Weights of a small mixture-of-experts language model, trained from scratch on English Wikipedia.
Size: 13 layers, width 448, vocabulary 8397, 113M parameters.
Experts: 256 squared ReLU neurons an expert, 3 picks a token, a sigmoid router.
Training: a variant of SOAP for the experts, 421M tokens, 6638 steps.
Below are experts of layer 4 (counted from 0) of a mixture-of-experts language model. Rows are named router (the router's row for the expert), up (a neuron's input weights, with its number), down (a neuron's output weights, with its number) and show model dimensions 224-335. Each number is 128 + 24 x the weight over its row's rms, rounded and kept within 0 to 255. Numbers have three digits each.
After each expert's rows: "gets" lists some tokens that make up at least twice as much of what it gets as of all text; "mostly gets" lists some tokens that are sent to it at least half of the time. This comes from a sample of Wikipedia text that the model never trained on. Tokens count by the router's weight.

# expert 1
router:041128129128088161124096117173140138143147166094129138065102118143136054136151100115180166093160127130186102125149139137125130116089103153123130099131101105138139141150113146125133107133120060140135124145103134164147144120157152144163119128141176161131140098129136114129157173130129140085153175113098108121161140129144164126133127124134
up0:115122135152101126138125127080111119138138087121142106120130130056125151120121136149162153176169170169121110121130132102164117133090091116130124142102099128116130129110108139136088166131122117141119129118118152102143111137127103120087120099094115164154188172156132107124122162120102106104129181121136163109117132146117129115097111098117
down0:143148159125126116142113129172121109143107174136099139093121137151111175184119158110131106098121092100097112146127115090121089100135132124139136108104149121136129081107105154119100135137138126084127169081139125156137134127165159110134174140166154111203152156137110147137106129127126141112133139140106106144074135129127103116115101126120
up1:145108103144123155177088144114075150154107141155155148138142122124159124115109133105115107169152131114176127114117123122127118058104116134085104118103132122117168143135128134119150158105117117142113154114119093127101125094138181158147120168109093130152160125141151106125136087170128125137183077119112101134127158090112171147108142124127
down1:136144118064112100139109164109146131118145125084162095135109143168129109135147078129133115132104118146120122129069154162115093129116134140182136148129095107125156143113158157097133083157161149156148096154131139152104155131106114115116093149134111122130117142147131122147179140112121140096133148098095129181110137157119134151119132123138
gets: "s", "er", "ing", "ly", "ers", "in"
mostly gets: "ics", "ations", "ization", "ration", "ically", " students"

# expert 22
router:117131163155119114116116112102114126176158128154097124127121111135155151132129136170148160138134132125188112164095191210119122126124124122101119129126105125144115090152137081122095129127122154142132157123101126087143108100159111124148114175138162141147162103118139150115080173129149130114108132090137110113113150100136121111148131146127
up0:136115115133119098086119119133129120082121112131118149104101150142131136085118130105136136140100084094127192158161142111104125143146146111136152150162140109116147107128152140107128118137090137103099106122120120154145134175126124085122140118142144128116145130128084119128152171116139126149182115101120143139130113128130149114103126146111
down0:152131150109139149080135094159099081145121133126145135129119136137117130123146149118110129138153171151160130163070147119127076177111118128101119101104118114156105142089119107182120117132100125080108170148142124124162125133131170141150115140097189119114130112115151162122117136125127144117125124120147104136147161123098145102131129121106
up1:120178127158118163136104128144101145131133133087116088107117128155106129115142185120122126104131090094141123148107108147126130114111130132100138148150121116125164135094138146087078084116124168144153117092123117127148112131127160119143084168132088103117124164135145150127140133125066143109120097123148140114108088154150105142091081101155
down1:115149122110161143080089139106143118156113115098096150121105108136153130189120130119130158098130132135103098157098081132076122103106077138141114093136155128128154124127137104101129101149096109101104161108146143127164114158133170128107150139115175124130124117148114127189139108154195085111102104113087137121155105117141114153104137106117
gets: " ", " 1", " 0", " 2", " 3", " 4"
mostly gets: " ", " 0", " 3", " 2", " 5", " 6"

# expert 27
router:115143150115129106139152100146146133176128123134137114069140135132120150124135121105152149157112121140131119107107172100157169151167118133124123164140101109170152106172141125156095149124127152145161119111141105126131151111158167133111123156140155132139106110101141146121136111135110103144136146142122132150128174113171118158132106123120
up0:149105079160154131104129111120121113145122111150123134135140164117151164134126109160125135139138109109107152148118123156147147171128157154154136134087098137136128106140125128111128159066129122120148149145124113125049143138153122182114150086135121121118136113100128118139135113110091159149192111166103130117105132179105118147180115125098
down0:120128100133145149131091124127101113149125138141138131143146132128125156100121101118095105096084135104110155119155142148137114148098144141109107147148156112112146114137115073171116118093145116118111140073141127105137132130091122124124114170119121086167155127140140066103103130097129155113109093101145098146129120112063114139128118143140
up1:122078146108116128156091113150120125147118110106108197095119120112098156099150124135142130151085111157160121086155150140136123110155122115137162125157130142099156143189108127108144149121111110129079103170161148139151141132137130147099132125116167143131131116156121158176114133144152138153137112130165128100117179117136115150098137161134
down1:100139167142129120118162153152115125103129088117104144127085104178112129129140070127095163121134136074150117113095110099133137170126138128146165092141100140130117102120144140129145098110118106153173108131166130179099133114115116120104117104099142129101153103096095130122138198166082173149125114136125110111140129154147143108167183198108
gets: " f", " m", " t", " p", " s", " b"
mostly gets: " t", " s", " n", " g", " f", " e"

# expert 12
router:100150145133157120138090136142098088138125144097106130150116130096141086127191124125129090147176120135139127121126139138168115116130128112183140138145082138125110106163116111100131119127138118124146140163110122130138143144160149151161102156097098135174100095139117124148120133069135101115119129147106107145166172114113120115175114137126
up0:112144147114124162158129152117160121106124123141087093136111125143120148145115122127114128122137164140130122084137134139123135117107158146141131113100125132130072165121120131121104148114169111132087124130123133121159111088134064122143163119130136099111101124111111111140102091133165130126130129156137166106151139073128113089143119145084
down0:153125097135106083136134116138106119115142113116136119160138130169123172106131108143185139087097151123141136128071159151102152092185138155129104153121103076158163164119155140107074107106166115095141086107134152183139168111122146146103133149126081124099148132101127145122127111141161105136098167127117127123128147105088125120077112219107
up1:152120089145103104127136119103126155120129120104124188177121184133129112121148084155088120154163142164104115113162122089126150133114119119150136123107102127128127144128131108162141128142063127083115120105118086164146130112119106093098124118105134161109137141095116140142111100132101140143176099089077155133119108127113132117177128147124
down1:109078077102095069159098109142142132149140138132101117116110134122179142125159149107116143140186103158144158127156100157144094135153128167169130130088098145105150131135109122129081158111063127157151136104142142124141116139104131096131138165122100106130132147121135109111143094097137141126084089118117091117147140141180130126131106077102
gets: "a", "i", "s", "u", "ia", "o"
mostly gets: "ka", "ya", "awa", "ington", "ina", "ridge"

# expert 26
router:123156176111121158159109091101116162156133121113077120099098099143140139137114152100148110123154138159121137093139182099134150147146101087123109135163124154134135108141145152107119090137165139133141116121095157162124100132137134124118150145115162124098121137123119150126101134124112115155148143146070124139136118128125176137077098125096
up0:182105134098101097138143147127167151128078132149127111152108082097128116143128100117106123153112121129135104122098116123079150137163147128129139159091142116137143142071146147104116126128144130108121159079142161126130097103177161098122132131117105150137070113190137145177125155139102153127138152087167123141157116130127094094169133127147
down0:144115123121169137136104172147171129128142094140117125128125088138127162127151143149151187155120129139199104131180147117160127104110112088080132131099157150135102079132111136111125104137140101087150108145138157135124102157112124115125108129137089108081105109139122168194135142101132167096111128120125145131139147144150119101127162103110
up1:099149142158113104137105116117101119121117153130156139125117082130136105108094142122104094084165118102133107101118145097182100131166142135134169102131126113141130138137090113162113112163089103109117121109127161142092166124141123106116141114121153135124158132139137081143164145117135141115128145138128167140113150137130178094128101154111
down1:099139145109157137170115098103089129130136118119080112113104154126138134163100078127081147161172179122082140136156097176115129164113113130159133147143116115134154132145117123167174108157148113134088125127132118115130132147121138143106089125142157104139111139153099129092106150118172136127127120082102120083131120130105133150153165137141
gets: " the", " a", " The", "'s", " his", " an"
mostly gets: " the", " a", " The", " his", "The", " an"

# expert 7
router:154132135120136129151149127110115145156148113088105153130127094127124125137124108129126115130120104112137132119133118139156153129109125172106127140146149131144050105160167150140132121118112132156120106098129127145124153120147203117140106137121121147190088068128118118134171128126066127107116148137127158145163111128113122123095101125177
up0:136150168114141101114131145103109126131105134147132126124110121136124114114139174099139127166134149141174069133140126157116132105137065108144133130153107141147133107172112149143154116126141141114112115143080135155150138124128135128127151125103144114095071187131133155121155124134152113099081152120114128119114115148120151107150127131078
down0:116139153093147092144145102123070146151093080150124161107125086084159141165115113149114097150112124132112149122140138147127148119141155132136140081161160140133116116103091141128104095157179115122111137108164126110147134128125132134115135139169136122107094117157114116114114122140160111159154107109114139093141117138142188076153137144123
up1:157148126123118136128139139135116159103101151090114148132110087110105173128157115154106128178134170157149109152161116150147144148130130195108063109086124109099124120155112147119156135152103146164157130131145145121147110137156106168110124140124143104165148086127183114133114144110122136126142129133146127151148148143152146161092143143149
down1:146122115105103151098115141130104133132133132158115120170147096123127167125133095164130132155163097139099135149107137093179126108129088105125137140083132137129107118101099161127157128118179121156135125139160134151146100121086133139113106135127120106113087078111159123131141144163122121128154155108114092163148118112119121138149117194140
gets: " he", " it", " He", " It", " she", " they"
mostly gets: " he", " it", " she", " who", " they", " It"

# expert 0
router:108142108115141096128171161112115153150165083149109136112116076131121142166168097146145131093108175114168101131112163160116148161099108125160140084109106115208113100157143067141150088123110116131127119166149154085129120128109115098143115134134125126178119078121121141161158188140127113148162077094122095117122140135145147121149131150118
up0:103099148165121115113114088169125132163141064133114117144097082123118111127133158089137179112107152150134133126170131117148128154090080121121117084124089138141113129119151096206126148112149106096133119145128134121124144160129127136095133146164134142113118143139083090169114148134174123145135149130100174072142106162150139130134142138119
down0:085113130173134113093137122114074123110147132103136170125127155143101122109166106125118161172144148108148130128150079150131137107130113109115115156115139103155142106125110143106115132106176127151115091130168133092123100135128105162152125131104115123114102141100150102149137088115123127089109098124136109105178116124128105161100135156137
up1:173127151157130144165050146126116167149140131120160114184143096120122151127153114125121099115129132158154110176112106160124078128164117143099055112136093130125141161148165145161124134161107080168115171124154128163148122157176121141138158079156107134155153116159101152115165155155098125152139165098108130117149122132137110153139130105103
down1:142149123167195129144140158097107144074145136155165123144158103170118121133141148131157115137137085144143153106141164148096156166135122101094149133108129161121102110111192114135120140138128108081156116137186173118131175110148121139108130155128131120121149144122104161103080146149130120158116125124172128178145139160106135155128145095144
gets: ")", "2", "4", "1", "6", "5"
mostly gets: " 2014", " 2019", " 2017", " 2011", " 2015", " 2018"

# expert 29
router:126138130108104133150109092118100177129157167124112103098082143109144165163114156136132130139133099181150155117159149169125136135136141121132108156127107117117083137108153124177145123135114135166123151133124102149118145119140096124187156116120142141065119154100156107145138088094117112157106148138127085157132084152168171125115127135165
up0:154155138122106124122152140108151067135096183132142130134139102145095158123123121147139134066150138110109139204144117111095144151123171133126134130189091089114132068108121105078135111148091139132113123121110112192129126106153149122095119135094179114124136090138109122133155128158168087127132136098124123165146110133118133148154090117157
down0:078123059110137141118170157114135127150147146111147117108175147143100153136127097107109122169146151099161128125150136135126085123182102119171097090173141131117138109167135147173115130153161113119117148150117142090126152147180178116128120133124080119106114123167105082159137119135128128131127099137127115099128125114149133139069118122143
up1:144157150150092094164136110106079121117140055131104117095132132107157100139135110129145167164117122120124169157134129122102131103098154128106127101118144103153126154137132128104151152164135105093128140144164156130127092092140111128088151107133140091112118155125137128110191120135091120142142089104186153136124102131134176132128126141113
down1:099127144110136128184141113160085117121155150139158113139107095115119119129118113137118090116104112098117086138141128153161156142176146165138086123106131138140115149120104135154133141132045147123164139112124144114145137123105146118140125107111068142122091115135186143165109132133126178086134128117116152155164134093126154128117088110139
gets: "-", "on", "el", "en", "er", " in"
mostly gets: "on", " During", "el", "els", " Despite", " They"

# expert 24
router:126115122131143181135122088126112164154160119110127108120087138146115102123108097111110121157157098135131092100148163126067141113122146147172132145109136146103131093154137155163127104137074115123112115093112103118155122110117135144147144177165151149127105143121109115160146123138088125115140092137159147182085144150126142137113147145127
up0:101177116115118116116158103144120144163132123133126110123131122149150140089104160150149100120128099109193132151128148101152154106136122159135131131115118087128136145116119130167138133144153100138124103144100131122188139111144136091132168112126101133144113146106115119129136133129148123127183162120157142138147136101112151142165154138095
down0:104102138091138098146116104104139139156105131126122089149175112131093114130098160130141147153145100121057116120137096147064151131142134143192110138153159145176125137114105100117131164171140128108130113132157146130134117132138104157155115091160118109134154167150108121173181159135117129180138128122142112094094155093138116125157114158117
up1:094135082135111130106135120136116118144126164122140112098136101178109126188125123102101099079182145140137133147115125123068142142168121126117112131146140088131157113132174146136101159125124123112168157125136138138118135114135071087166146101119118131156123148127093139122138123103091178128100190161128107155127109108140105126118149117124
down1:132141147123164105138133088146118099123120099189131146149103151104133094121121116158136137130111151120129124116150134128120177108136130133100118104160150124140158135180106109153114097135085127126116113160143110137171149090166120116128112158090145126157118095133144116119115140177120093124118096115116094122143129107095136126139145100084
gets: " to", " was", " is", " for", " with", " as"
mostly gets: " with", " is", " for", " was", " has", " on"

# expert 17
router:150106136118112144120105157141107153134159139092106126104049090147100120137132120126112104174175147104145117135146136142139179130078104122140139140144122144152111102130132120143143111154133087138156137061157108110126143110077087136151192111119097098101121100139101102180156111129114123111115115088114156122119140170079132105129130165166
up0:136110135118099148148113129106089108129144147146081161173108145100154148111138130181150132120124135142143140127151074096148137129116143125117194083130138138105150159179141113158171139159084093160076121143131062134149132096150142136152139179120126126148169170129112100098134153146133128106141144126149161130126115147123163115166154159187
down0:120129121159149150087097121136109126138096068123129142105139141118132125165113114141137147096114136101106053136161134112140141160157110130114124149101125097118116154106197144123142104103122093143168130160151144128124118138115147096124140140145116148070112179112129165121156143115142145184152141143138077155107118114119095134072125145097
up1:155126107153137171105094146119120115060128150129192153119107154147118080136151110128131075109143120124122123151161177138145150159142144162121099159113094182132106120084122115121139105118161137132132095155103106165126112117084109150112105124138126131101120123135145141113131106145140115098138076113126125096154083106115130111133136112122
down1:152143132103181092120121149123072127151131139103123111091153124155146091159134155181129123116099123129132180139124114059113141143131148176141149083131118148117127102091173083120113129104115114100076096171115143149126141111185093116138175150109160131136142151132135099130062097151116119145103129147078163138105111133121151130113136146115
gets: "ed", "ing", "ated", "ation", " out", " up"
mostly gets: " made", " released", " became", " used", " won", " held"